{
  "d_model": 128,
  "experts_per_token": 1,
  "d_expert": 192,
  "activation": "swiglu",
  "router_score": "sigmoid",
  "router_cosine_scale": 14.0,
  "vocab_size": 8192,
  "norm": "rmsnorm",
  "norm_eps": 1e-07,
  "grad_clip": 2.0,
  "batch_tokens": [65536, 131072, 262144],
  "steps": 4976
}
Below are experts of layer 2 (counted from 0) of a mixture-of-experts language model. Rows are named router (the router's row for the expert), gate (a neuron's input weights, with its number), up (a neuron's input weights, with its number) and show model dimensions 0-127. Each number is 500 + 50 x the weight over its row's rms, rounded and kept within 0 to 999. Numbers have three digits each.
After each expert's rows: "mostly gets" lists some tokens that are sent to it at least half of the time. This comes from a sample of Wikipedia text that the model never trained on.

# expert 19
router:503458448526529481489433548529558536518552478355478521456539504522573501560538472523479492556517523573615577672574421559534540514489499494487446418515512563495466472513522461457448407543515552430478575437550500580459520583577524491497452508497516479467453533483495509588386535540462522506457502542536465463506508478464542434492496561482497332516518411489511517529561444505536568441509
gate0:606544478426515494502550536485534471461474512491515485414454536512500550523523525382424529613566523483419509494470468514491495372549515506609585506546491496647604538545474411521510520545519437414502473473492450521467560572467481499562491534461527386453564513527498478587494419544514547486399448495517475444490543433512524415452440515542499573538429464430452481494466501531432497514528
up0:491532548506374485601526532505460510437494505608560510536485539435336458475508553459398449490439553446435454423530484524506513499546574473596538464500491501457529514506574420485479481479639533464524510471489488484520534504429539550527386554586422500540539445549523470543460451460517466502462445543486487495482420498533517589441472474532421550473480593584452480432459530545504472542477
gate1:533530565467543400538534543492562547489432402479458467466467491533503443532512499462466523489467542461489512418548509478478519528476390425574460511422416487403416542496430472566489483421526460432420530546414541436500480517523467521465413518480425456501567504415483440429499539544588577489388453438503475550474479485470578448562456528547507472519603420513436530507580465416437525521508
up1:501436504529489552494527469524561433430570503533541533478435568442554518513499523404476493526526395449396441496448509535561557527508572520550444465459456502427534429435547560468482536600494472480571442567473509556581503565439490481473589483526528460551505499502596463476479414566429583417424533559566583497447486485493517585457441610522401500497534466482523538506487495562500476492608
gate2:498461520454551391442452475429523517544491625444466488524531480489476488520502428596539401417496455484451467550536387452478611581521508555552484566517576541481559445429564441485500559506444418456437558406533549596495468561479499572516469458486528492493470455468435535560440553606500448441502438497552544477556535500472545408509462515510483470508502460497533520615566542472511466481466
up2:561372490474527485461463486444369488491571565519442478486517498444511462518433508569542407509601475453406422502545488555491518474537480514616456501540511456448597505519616410435523512505452511474588492536537505449595491536464520534455504429505574449528539484474523482514476462583575521439424506521552568561468493477526528517466484571465560456485557523451501518473590503557548369513540
mostly gets: " f", " t", " front", " inf", " dist", "rol"

# expert 13
router:489586498585534471519557465476436494450562451560548494467424539506545506499491461407410560460472405534511469585467445501455518572496489512528434455505576441539471537472540513479485481496488441499384500414523397655490414520576523472471500536445492569523480568540497459512570569542405470520536516391531506523513501418532523377541476529433519448465526485517477582580497456476425479532508
gate0:511460586430473488517533440479575514448542590575467541508436471539407423436498477477495461464510548539532471416532517415516585470439406532505517510500598498517524551521564569628458522536461530568554583549550515478558489490516496419509497381584526492493486489561520407478491512563538507485463542500537464544418511423486461486512520548414437437526509412486442399578541581502474519431499
up0:584548548445523444534533479426518485457509561515431506570521471496418532553445511495502585507389581509533502470571526511464569496557385492493424495493524534572500468460473392558510436496465557512512601463507536469521466565596428453521512475523460437562567512522580465447558464519448545412451516593597440521513524516501425420491550432557522520599426547451546528523517529518536448570542
gate1:469395499565522504495490491532532518462510466447606477431605525511518462449544448649515559465500547478474404479527505506490543512527469596497499414509509574533525468513402511476453484433385539490573533508442526469461451528480446505477431560568511479541481424574483606549499518499447490415412486435547519454551603493463502500503425510535473482412425441479415420526475485568484577462528
up1:543521484514483532472524455545513515421461506466449471432484500420442526426555449509396531523555518485521488458534622481564500573491556555506457562490384507564500422441547434446542513486386607523424522519543490524439525554566445500408486490499528489476489488553482517656553537479611517496467464396522448555446513496528494508524568571554553410480465491539494489534412538505411503449511
gate2:442604487475583483409505440457515551462505488485496519635582508540519530538480453504490487475509498448544457503475495473531514440498484571517470531483460493579496611469576578575556471527524480466423533508483466481467552519559535543530549450537533488505527618499579481397531542519616532484549598488545483617472494424459493515535508559500435404551538526392475591542527489577522402554531
up2:506516475538565536541515398530513419407501497527496497459525496513446533477550545555482518466452448493439510448464600474493428543520603534502445602469529571537476599537502437484575444565504461440498426445483526486477531498590517527431504513605431550467496593477479401574414498457463504500420461492458547577481484481472516464486537516498505453543426518454417540461408476512432368607498
mostly gets: " U", " S", " D", " T", " L", " N"

# expert 17
router:598507508525526386521504468470497492449382499560526421488453542477564500470429430527488515448513491493464490447488457654467473503448449506482489494568494546537470549506536532477384537540476484376480520474481481499538474557579538489499493464481517573515524576551433427615433468553547471515573563452529530457520471491602554454547559506475562403464580477542535554577565534554409520446503
gate1:494569533560601493401459516533453551513462597457531506477508478512517533443453613444547518449408448553494376577573486524469561472424519544540473492507427490571468547477404530521467554537440534586464563528568484581477498493558458515510432459531468605452550427490577461446522410563518546534442514491444587473471467518472450538568535491497484506550573556461447537482454509505566549533576
up1:487511416478595503514576511428461507537572452508447461458409548583566491456545441494576467468507521339434501443503502540448450471606522500521535481554506490590503524498462383524541538511468621499447555492531523533509421539537624484471488463472416442517367553537504533457505497562462512585516535464462453421521448434446493496495508536508496501494457494510450576496436552435482497485427
gate2:465409484495522509470538500514489509606444426432469484578518474516451499490504535434465460532486523544540637482534525486494502514513560451543453526609479467592530535422384646514575461550515539503486502556582523532502518579595565535438556473432467559508527515456512538500524637521570491552445427515431505500522459502476520477522462577487503496422567553506488451458506567578394478486541
up2:525404532457419560367479533524459573534533505487493566568514501476495460439474587472523481501526505493426548479547448478448493481489492459543487588583467576492509527416454596425497552525576608481491488459565501485516522545555602471433607471552409476562510513561560537569503486485469523500529414481441516477400432501469434502565457527571567520454560562486493539493575487549406478508568
gate3:604456523475490504472468556452641445481477500507453574514544468506509558496502522548528377559535496452584473450500409482439596533552518532542519557479509496460524567505544506500577504563480535474548498485584558426395466517502551377509508469592464465514402489498462514494498523432545435565429563504470453592493581395519387476590489503451565494492508454454451535463476455490481487443530
up3:552542490486430493548486482474460471469409501514479518462467599461481440538431518498543489467484443536469447609539459486485419518465473464583540579500536368528634494564478516518407497460444493553498468509473422518526561482520398516504447550451482578474602485527498538530462519521445565502495527466530508486485398619471464377471524404534517549463532422406500535438492566467555442538538
mostly gets: " for", " with", " against", " include", " without", " among"

# expert 11
router:531582529524574451415467470461474499518504420603571523398489539570590487513436462498446512538506496520551555484491507571494556486453482480474456461550483524533490526464532543502475515599501516484493530395460537461496559557591560470625573573447595546509487537484426447567557410574511531544585530474537534416478440433573544470582511426493526440538444474492465596552538548554496497531455
gate0:558583511533495398433524451501524450535541388423575428587471449399552547568461593505450561510460474560493537531518503513498528446610464491494495502550527513559522502528550592528528519462473454492396477470513406419490622468500503483489565482510548473455578521493550498510499509523598467501513508520593458464419490480484472463495521518463473472503605401534454500519514475441444375446416
up0:495536500480556461413580469492544586519551470453522459521475478407583558536483389461481521539457478575494536560429486462547562523568465494538483537562435465477514606477518453567555445547508444576482490524545413469455537432477541497500536512482509441410512461470507561555592507507570474417485520540494595504450577519551372499546521473429443509470561522468501495518457440473497330439480
gate1:428500473513574406514510589552533520497513413519482394549538458571545537435428506479527489542517500575531475567518462524450429595564505552487530581550501517571391529470636543480478501462477494510496569497496473440501457464403395486471479529617524519520490502458466494434516442603471498442445481516473508614578547518412452582497531523420442445509451464472528459498479533521456439552486
up1:528547499442454488484474499530441521486502474532591478507471482541435570503508498481553460476424580442494390514550461567550415571385555471398462432413425560485472590570540478435435495475460546500448501471529602550463519498440437552525501536416480374470430453481497467542425578489526463514462524561454544578445507496414509498440525511525507475548532494503451500595498574513454574431547
gate2:483405518408516530558444458546545466530517489445521447492510481544515504508564481345447616434583479514542421499436580520509490463560507478474537561440495441486481502480534491496541517480522445537526519487532475484485534460566550559532574449521507532575561460561596448614462513506577445494481455615409492507518384423549404528480543472408462523485510554516469540515435479402490463517565
up2:477460449516450490535484541495501496444496491527501485479431575510546510537445465508504576535526417555598434544488519535482496429592581445445522459458478465512452396550499485441519430529516447484405488498503523537537443496564484529513499552488455558578453516545448562580438523436646491479625485483438494491415477498531546503569517598525406522594569491443531416496437486431483532395426
mostly gets: "On", " on", " but", " although", " though", " upon"

# expert 22
router:501497498580538459518476504465472513502374468471530534544491533567503474493508439582496567405431428503643590578462403535504536542485412497507366517548566515550427455479509541536501515484472516379440464371504459499478523501611467542543510497421502605492554519468411424545523503524460545515498572490541435533548506449507559487509513498465492514405448458504487492450507558469442544483491
gate0:530446514524579470544520442590544499545509521522563501452489493474481539547440528586567567519475519437469479518518551453568538485500634461488554491510563495504489458462629532556553534615524446486480506471448476547539510392540471558492460452529564449569524621494569579478401462457438524522550477418546536522468519529424501484533487619538514549549579565498505475558489530390505534561437
up0:603457554559523467502468479571470454558513510509586491477605451523500518403447532463589609487463522541571497534431448495492510520458475455567499553468561404570581522421501601596532515573531468451547452547446505513504414446439601442482475505522537545626585531481569544448509544474527466532595485455530499546496509546507562442474486504544438493495588493551451509510494576454506515507437
gate1:436573489461544476482521414572439455507496376544573500480537463473461490514486538462492520526454522480514580470560494448491510545479471630408492422503510457540394469454478507524531574504466514544445475523456459511470456419434509447562408543533508440433495601514529542391469422511586495565450424473511496540511478478465590479353442514470429540488480461514578437534478457490488553574437
up1:503400530592556410535532561380522468522505435469549458430406406434472434507446414525593500487528484501476470565487511486470509458392513490506473451520555432530515471518422409489474464465484505492544485519395452528490420416506538494508480421549539503516402533538390478492447512490576496579537407556464426456427467492387452488522500508502581514440472526435540473449497503451510497490455
gate2:596566473523570542457392586498519494506516557511594551576431598527493535486433432439557489495470443588589511577497509499483508550664508473438518450493491495506531498517481414464427568586469440559492462471414502506475439553481414440461473472511493542470591487526512422635427519472518459444516501486537448538479556481475491459540419516503558535458452566518427532493461477522498542478508
up2:553469451400419497470495534486519466511527493604454452526483498501504545488465472600597507490502517576442508524499471505494407477528451518480459490550557469510554505479451435546519572500518511514623479485476495479533439547557438480612412565538518481402589408586482438511537459452534545409466464617435540431479475526547493496560506530555492482555498583494410530396429550510539609505498
mostly gets: " ENG", " FW", " ITA", " FRA", " MF", " AUS"

# expert 21
router:524434469560504534444521458473525496512445491568532520576522596468517415503533494523470460503418495528522495649424523570447534517433483540519473464557481540472389517469526500597578515530575459464529524356469531540499442554537495569461447483476473540503492554557471464488460405509466561462605515482584461521538492434526481469432523517404576467475490409508475593595475524548479608495465
gate0:496505465451459509540512547521548562553509476415482545498474618479488600457467513419467515460466475499498587435547576415543461508532556480490494612473402487500523465493549535496555521503538498462461591573554492642428440534498541490523521492470537440465567555424486582483441480469539492525519484500461480444479421482443483495647514527453425637529493479496561525516546448488545522411598
up0:587521534501485547460486480500524486430524507456531510503529465577443367404538463435473530438520604443523605654461584459496437458461528561523513495523510487528476511583567546577577461440519466546448549512559540580511548603453462466527430559504499523576579477547525523512567466527425595614523476489485456532566509538521546512563586480526451575530536495534532492488475452476503518466517
gate1:613469459454400506500469502496538518510492490446536505522487497448551584498529491572480620511514497484542551540572456522444541442475543451462456469540494477508564531548551493521623536531569410492449465614459495431485502554487472443536478480488506473536375579460559542462493398647472541482424445561574485485573533492501507472557485494362489499507431480551519463511529520386499519505563
up1:463547476573443497469450463625470526489447544421566466538401430575582504476523598551502471583429550453452494616579427407498462490473488465512449431408490469485594541561510484522512457494499587435506515543463593506531441475492478484496448554535447467472568521478480555522537444449498480480428519578517542500597439534546512446516437513513448422401483403548517523497563465482515506459518
gate2:439513504523468472531592515513482507438532563469401461451416627574436482518631570523485485472550490491569511433562432531499452465444560464516544551499433486517490504499471572506470426547518603489496475460509471481508494474520520459554615564467464511453485431555492477596450480425516579438433425491439485505536546442502599480493488521536543538571480410519631441473517516548433509444561
up2:443476459482493442478466523525542494505495452529429448458438461531465528571525471526435510442519430608559537469512491460466521506436449364558669521535483555501469570485549553447484460481489572547454504479499369396534561556589486479412449442478551471481493561412469527521510521410606537527574464528482559571521487577494485474446496460437423508514415488542507446519459482541507460534491
mostly gets: "ón", " de", " Louis", " France", "é", "ía"

# expert 6
router:505451613498501484477482462447431388428514403406575518451489473540486533443524555515459494456476497547513491692503481581504533509509467473580520528620602535550451518467564518423540481509474556394530519522528550442504520478483511524546494456525528554502522521500525528495547416506455500536524513452514447510499518489489535493450505481400549424498527391523525539566575425562382466426504
gate0:501509493437521514551539518427463489483581514467569591516463513440541612427433484567543529508477520544505487582590580487615521517507518515588403475547484405552506555491600395557394504495561471431574487436529518460490456412513472471516554486440442531477460487466462455538415489462512464520420538468534526534334513522513423501497507424518487472484557480503442528514525456569486441506499
up0:488509536544684488479471512500481550464485497479462481508571403506391496495561465502542547572471509561469514589461546520425548578558461522471529557462433533432513497598493513457410553572475558580468499527524489489530486553496444553468493453531470499488593514465507487463493557504467506531567545499469493412586490517432506456538403581514548464565579585483464448489550423508467513351543
gate1:447510455461500479512508466522457465436547450408551428539566465463562354523496509535447546492440454497548468433534452476553553536486469542542576463503609612570428495517552454555502479496559482535480459469536492430565471474448619492446462529525464485524463525480453480430440493570500544560395508540458454504595487473504492557472516508547471513525562534358387568557475483453549579528535
up1:452595632474533554541515536468518590527448514498505512507598577519517481512547488467496434581499437518468459483497476483562559520467464528484413492574494530403547542469526517473443493523490528510606526529548464504533433477511489462495524431509498457558564495406498474431515556520534556419535488397471476426473576553451573580606475458555457313524444567505516490509533461542515572477550
gate2:563541544441505524500513415416478616462416407488487468562501466475537401542486457494455485515424465587493505472545475466472492448531409559514527397477554483508538479453594529491505460465515489503580450571487487429455368524428456494537561538408478632527520529463546538516531474492455509518494491489450515474523532427532508348560544447451546543399508450498483486476501591516444517471562
up2:526580526546502609497484508558550513561401464485441489532448536489512455425567449404504567532523531472521505464536451514486542480531389567539559490511510631466517531515494538539517536550519392529596428504542477497523406517455556415506518498496497508453508447473458477555567412520436426531419462541432482442513447539468490477501442517478629555485538478529478541463531580385478522541618
mostly gets: "″", " all", " All", " UTC", "%", "All"

# expert 39
router:530477495423596441496467436482476504502539417493585462469389555622582502507538463515549565547488462399454496589440459532487529514410429460495472441618557566533481564463564485536434529554535522453496531456484550544433576522588569475449522522477518472543476525473522414548515482523486476524433483474491554533468539512548613447484493516481540389517470388437497556457453531524454479436538
gate0:477527453565495514498459384511509587526551544530477432557553465430465495515547488480463539524492465502504607534461554507393508500511496596492462564467488480541563458557585448513528482463477401510497476539471518457445439445507583531578494509524443529565499454481508570495562498470473538406563456443450615499456626569498514549477494445462504503581464595471653534485528371489478469495490
up0:509504499438516512453447539469431486521522505423512403468526472486470478445539537509548562444616473458586457533477515492564336514529483411539505435505533462528605492457513537499471579538517537493442496505503527456434474575486477518544513413572437482487578464460557515419437480448416491548503496559416497514517493560493550452460543422479471323490527401473450487586577507526490552470524
gate1:614516569500432529562469463558545485598519448439479473476544512454370415488465455497514526460457608548452507494474442452528551560562519510569370463509551444528540505507517563452483447551495493450503520467526540587540478455615454469437546554547450506546534409514565551443520505552484531539449474498542502561512536588466432534494486402522544443481449522458562549587488500569397470505532
up1:500627605521514529481609455468473526615486545492457491527512530489447549574491455486590441422599579557477512485441564440489502544458468549454569484549473482561466486584546490501488515412581484518431506518470568506593456520478540482480576548486464501566473497495462430538492437456425368419465503493494540425527509534489514456459428488492460504459561562564480533488504524478450645456522
gate2:544489461538544438551482477537423571535475455390472440372535493429560546492457515535480454484460458490493513535491496517443548428402453503480439429509540576529580446497514538533529519453517498454412492446545550584507612500537520544516463400518574481472609546530609379452543489491524510628517483479515535510532563481439536476451424471492511519504426521602480449515551441552454470483531
up2:513502528543565548454508516519467432498505485474460421419439504417508520404484594509583512580448452543575521509536491491447554490502517468445468494493519487394558511491446480509448468572509499497540452504539470459519556523541490604486464509552586410483506548558510461546421455460661492452540488427539474488403449507408549450528474589570512499532565488506382431535504516613487403533491
mostly gets: "-", "mo", "Se"

# expert 28
router:551485528531505445429515456570414460480429422484542480441428488542529427374484484534464542440444454534476570502501438578493535493373514533489506478529545502562502485501613458522497460532552452470592583449444486579500487529545551550528575536428593579509557573536435452536508526582516420530562443467514483460531511532511472460506503377492497430511523445530554572580541528571498517420483
gate1:415473574509627590485532497474566523475414575530453473549456483509485472521511515554526466477541442529512478453467502515498588490410540501470548419482512513552453480525554504559457539443658404510567485511519482493383520531618558491499485544465524465530538603482545436505428434490526558521467469502461399497565509434480431547548503549466596529523536488482514402489490620508456512478562
up1:476495531536593524473484465534518497501471544533513448572519501520446564571512482496535506513566390600497464463464471509486515538494542527480510465461520511568514443537499638591553510468511461536607583518455462420436451483514485504611525589408509507532533562542427512491369471522491556565413526459430456504509578402494452502481512457378501426484545510455472423483505605540438529487561
gate2:487432464408510472513407481549551499531509439455479464451486473446486506396525506469506430471481464536391596569450497478563478472488443551473475430590561481468490504560442516485589426454494494451568577431476544426449498440506569540497527516473518513566538399459389441521400471429402503495501538463505463553510502490561539467574520417490550579550494402474524488512580520495556581463568
up2:381558450537443424402439516535508420557491470518478512489474540558450483465509517546587488492521507395509377465545472435446569541417576514498470524457523532483492451465562529332532541533451456512465519416525474504479463563530446484451495473486594486554499472549569531476489522571446531521400476498516483483495441522501570517497443558518507560486521540588590504546526407504435518620466
gate3:472465383470513430443496532486442400480420473506491485539470485445517485444509516593579509493460511457527504451505442556525549507535492542577563554509484469569509434496486556434590478513536522561434516491496527520540535430388495523519465438523462436499398528492525522437504541462496528539495395505539435404551456436553512456427513534486456495527517502681473511614462636504474483510581
up3:399589556459478458570527533518434614477508487488446471430504559511519466523573533491476510476545455501461511548522547528479482536501540535582555421598556533486512572519505453444538487557488564510431401521435532467541544573459506434520428448402480492460506477494533441467460508474452463434497471541528565537565574622513604498574459561478532490440577539502492502605503484491598569451389
mostly gets: " In", "In", " during", " until", " through", " in"

# expert 41
router:501520525526524469535484434498441506493451491574443538498416565533466515470543453569459512463476497544589510523503498521515580554435453532635487504578474561465448534440564510514464430517525481459516462495388486539495528502619475566462489471443481580509519500456491376512399479558476517438632423419530458519537478388485540480519536506409483429478424451532506503503534531431553585437588
gate0:519539477466442495552434537608499436528511469503539492499520604531468505503533411505509470543539642492543399491499496525479490528633522599509508457476534507597549512581505524595511390504479459465539501577549417521505485493558525619516470590595433513522480503449488518521501518486544467518589509529433350461548569557447422586527522482541560491521551480441506530490465494474526489512509
up0:407517525618481494437531484618451592490506474558500585503482583497614519505480451593521459583600518367588566524513498562485530535476459512504412521423509456432448504552566496506479539491488577494463560483462584458499473434518503482496492453500579479454526512511458443465463459486488583532490443486495540476549496486538515469557420448495536551450543436522514442543477515525412434476641
gate1:516480556425503480449476407459478559464559392484481466429462456552570473530506483554532583498482475548519509638471472439522395481438471506483461480553530575413562479454519470496515495507534582429526503504533529533541521547472553447554449516587500505380455483435491519510501579583417549448503550461467396557527405521572488531504489444498456539489384462578537578462427455544533482458543
up1:630552576468548565557502488410529384500486534471490471535451442462550530405439461556502499504489478475466443514567525553527526488528426538457552540432510571426492459472629476486499462452526501488508465488502513433524464435404505563465501507463504472590505413468468463440469525429518455452571507496574598440479493498479482559476426490466498594513585551599447452451478525601508472612506
gate2:527569505467511501600496484541507589460436503594491478510397459497455526459519484448609540427490474475571450475545528546508399422471554573503483505532461635532488478446477489426517402480473483509532522449581513512525463460443480517530548526493460420474543541483561522592538494493671527441479463557570490512535466448581474453494524474460468390531497411526466444450584470470416489526499
up2:503497302476525588473443464460503420476520512475458534499495429381497533524408452514482512549614536500492469589592527545492512467528399480522524413472509480469531502506534477436470494540511553508515508496506508461493460433506460573485551555579552486462450535534496538533542500441611500471533487555493445570402409547517423529567449434557463486535497393506515543416577515437447495466501
mostly gets: "idae", " protein", " Animalia", " Species", " acid", " beetle"

# expert 15
router:463461432571521447438495489484458538484488398558576519473514506620560456474553485483489405488549367475577507622506475581506520439464494435556440469583502512584470529403543439462473499421500523429525439504456519449510503524557579494416504541410461481504474605464494483534433533441500569412487499446530448533495572506406448532472543455425493467466464481504473554507489519483441555560550
gate0:426553530559449454527526575603500403500498465430562493636509532524456457514515478385488413534376478499463446564560481574506499530486604591518438538519491554464489483497602508497540473466497552626478416516522499499501439524508498410469456448469525417504583523514462484486506469546413508489489481513456465496514543546499445469475441473437578479508500429390502478434493401523426494515532
up0:457540457517483543545493468454446574440507501393596487495561617546545441510430461503475417463539530473534477555507407632455489528414490357416577509576573481522502458459574528531480469505479526581486457495477451458545479501506531440495488486485481429419458424447462527556492491511520509463477507529470521466429484559478463524478422491511540510477533579426420478448561501429529438478640
gate1:480479561625410543472555581454526510522498408523456472499524477462547481532479473403475525505481457478570516500610442464530584549467505548543504411439528549536470443459400512481465594455558477586497451527568426486463432521471591495499484507438535549516587529510540473563511468548483572524462486560552454554462571519419457506471483557561535506501518487542593365589566528423502493453527
up1:528626447583472493479517519390467500479519470504505492399493570555493387494445502486524596517517525396484521553514478506543464510511556452529468526535494468544450494425506475494576464454450439556515553521473500495499467465578443532471467553533601479515561561530451531531476546551518454494514566596475476497431532458423460585417474524627646465505498595543523471562584516437503420526522
gate2:491468505491539485561580522564423534458567451433477489481580423515515426516491576525449577497528503443460455557511521533521476458492474455492487501496514495578515475540535589404470361520563476465499474539520508461499451505541480513537571621508565502426464591503480561526434438450540457429527407435462517481437473543521472535497578498399491482527404485431472440635521467489636489458465
up2:537530471514534409521488482470508494373423421596450603538491571603516548504541439555526520558490490471539508427556449520459508455578566464524495565579532525426488581460522488497547524441433458410518470530524420510520504507448552459494540535471458496518505437478396439557524490537458434485447547479517517430413392504445454482498480497507571449624432496472470517433447481403467455574496
mostly gets: "ua", " mar", "lu", " explo", "ca", "ea"

# expert 23
router:543503521479483333548534502550474541511435476516644490471434568511494534363589456494500526538474437522482483628465382552491514516508483540562510449523536490529505529469564430531518547450581518436487441512457460571522520593480512633508495520485526499497482499435510441552447559545458501449541471450580539422551533488587494553515427472499565424448492485451521516521477551564536535458529
gate0:519483438479433484455543459528527497478574421473557471541477414518445452421429431529545473464463449554536566567505440625504434518548542533564566543493471446476473449426407541445523483489561490432543409587428486484600526511554515564498486495382559523463467543469550466521557527462542564427529453459590520479443488455431561585492533478501558473456474412506595434525516498523441461465488
up0:613497454477443519421523507500382442446535509526464537481477459441509458499541517599578475448499412583439473533509482569508502537525503534578508423562468462460530480475385493474550554573656458482473393504529550432478566511464499552459548478493534562506391520457476394538522541535437499389495524458558534462505472559405502552521561467534447476495494510502577484474494532531401497482489
gate1:493527458476504438484449514570377487430511560421537451543494496536558542481515442526500391502519412497545525481402508531436521458553467469518491401517486545465530596496501523496478577603462473455489472504578457516341517478486413486543513524565496519469469415441500548516554488527499543479507514528532551531564556542576486516510564515491490493451563575566405481388485416521601558418564
up1:542479411453449501501485532569525527492495498541504463500498566454431505623442547519543475580489465490544449520540531578500510509511526483490527595460570551536513513479507497498417461561431510510545490472669551434394558509530420502550481612587514560395488517462527478589463497453543488525506460420421512478440395568476511440479444493566381605505524566525478472484527507520487465460525
gate2:483544504503498529446526546496457486437439502491539566565494513572495438556523500546483447494476496429399482517517391464501519439508494532504484584528484515450556561435592482448507524585561530542480569470464462498559432422498485513485525405597470473413404497466526495528494454486579521655576502476552528415554489491558488562460413382445567477491500527507519491506425599530401580488471
up2:579448440594509497556475467432543487509534457485531479482573473526570513422516450564452516501542502546562485542488453570358463544504484559525515474541467527483496525608409509467522510452514501528475513544549499485416459539539516460482481647481541516500554430452485483558439493457455471525462539549468596560477597584561494441506567624540523474548448637478427440484532484491499429420472
mostly gets: "iti", "no", "ani", "asi", "shi", "uke"

# expert 30
router:518416490494491440436539412507482546477441458582547460553466605525524457560464479470525469548435465544457612463490451570465592524365487493535503508514426597585477539514500475480493544559443565471461477361497530519506439574494515517541512546431502571527554535555457413602490501593514531505515509548497531465507652445461548510493541477523542482512488502405514534506502550446417501490546
gate0:493456583594563467510533471581509451449456449490477509548485402516511510468488470573550604519393506501426494494513474629458534430430612497484544448442570487543542517526582479471387508475489525522555427496517601510467465566475524494462461531485484490501495526516594392517401604557419486503519544485481463511457471508530391468480448531512561499503473504467608559550550491514459580493530
up0:550503599503613468554530437491510531455444545572506545524358477446540384535420503522484454605473509460440500420493488512411435564539495590479514399453571547485497511544556510489454465470510448567460398435516518498481504550517556472437499562575431547428529531448539464549506545488422441450453492431413546459421460466463458490480518554451505482502406446494565506505510511531496536439466
gate1:523628486550441484458500402456401466421485481591597559490569598553486457472479568566569441476485425442516619433548549492535569532482470539504423504580504484403549486505561476561481479482461584490442461519504490506529463488497475536577503568549542498552470438574554393531557490470491564448502424453486449522454515502568467460517471513416513481514509537546461523521439490605495526426519
up1:492519434395575560533440571496522499450476440506509503540459458474524428432556443371479524486404519555561426581513447496435524452556553414514497542486500453584482518506455496437427513487554435507538512536515471440526519576443459535497526437474464611409423470558562486503454520523435535595488527411553583425503446479495479476562574389536497502437464476560531456462484470474475524578469
gate2:479504492514416429488519541432490447480476488527584569468513453564505555518456487546458424529551542503393583404559457532473580526543531461489509529489541468511407428494479580487496503557462555477534543479497499525439444485520600500438460511475519510391530510361586511467414548549494424495506461579496539477434596553545590587518513446389466487487525522588493454551518595501534518478444
up2:453518421535582457545456406447427387457479454522543516480623517572543511382524503578501439529479494460450567488604498564460593590510485421492461506536485495535416474479464610537407518533434526467585473491514555455500498506424496552566460516495476544547477508456545464487533533536556431484523421501495523530450557476554459449485471371468527406520527546513443493509492542553552534475446
mostly gets: " who", " has", " which", " have", " had", " became"

# expert 42
router:462456507544580539518539420473427457478423444565532433419460498441566503415470447515448449510398415523529570518529489553466547560441446546425444491508586481553421478527548535468500494511495415384507553514447469479554481551510499520466573542432486559436475533465455487522529402502488461470495503513468465514541563469514531421561532451521566363552597473427447583515511577495492585503536
gate1:537562564481472457555455507480516450451487457430552494541462487415437384486454503550497441536537526522495457521520504536367537467478514499491430548453632464531561516565506534543488464419414573425492446505541522586522583452530516427493426495502459477504496557512493559410485389493461510524533602492606512501471446482504445545546497478446375432550500531448462471523496568378491553487499
up1:519475522554487486524516552513549484500528603487543522460471553547445519538459583483470521510441531411561490380541456567540553517550532505517521507552432454465583442505474520554488539547626549554517515521493518517473530490466507488498404500606489483530486504430553499431425573467543540425519519520592524495558478501520534437469444466545587507540589526569674445432465420560596464454558
gate2:536418538493496479518548507605429477547525380551466528484480417491529501484535520409447433503515491447509496539536494446449556570485426462573477440527461427416476518507624520470554541554461460388487576448513477593403533422472608477518406506482558470500534520555518444530502534399504479523457458502573470551546506495437581553544586446463512540512482386537477445490505531489485499567458
up2:488584491510575419581517484488446521496529548500570495559553518542514497482549411566564502501475494579545592529595526524565530458551552566510508501489538569601426507403399477525497515475556588477459441527435508391567483514509471503504611495494515465535490483413545486520539432537487437441550520526531521503614453513532502567460459502478534413550529601500519584499495412523530597425540
gate3:504420538506449595403484486535510469470537445464567476584556524558553459524575452464585531484465506511541532572493575396466458514504521489421608484490524470475604478446544477541415550447456485468520450452486470439482504414541574379467533496419539602542508512497543535545504512444522538486478527537458435468537482580484552488516594568492478575590579508546543557465396481446565481479504
up3:448484462463543560436509459489566509529500502455456532548584444493585431569575407423497519455495490525536542502464550481552501497634471416502534566411480477456519625497492498555489544450394539536588541506469461483559452457485528402437439550385459521479540548522537523542429471516505645513463511570428506442475475512446500422461579492534449539520545511487488508523480461485507501464612
mostly gets: " wrote", " wa", " take", " taking", " playing", " gave"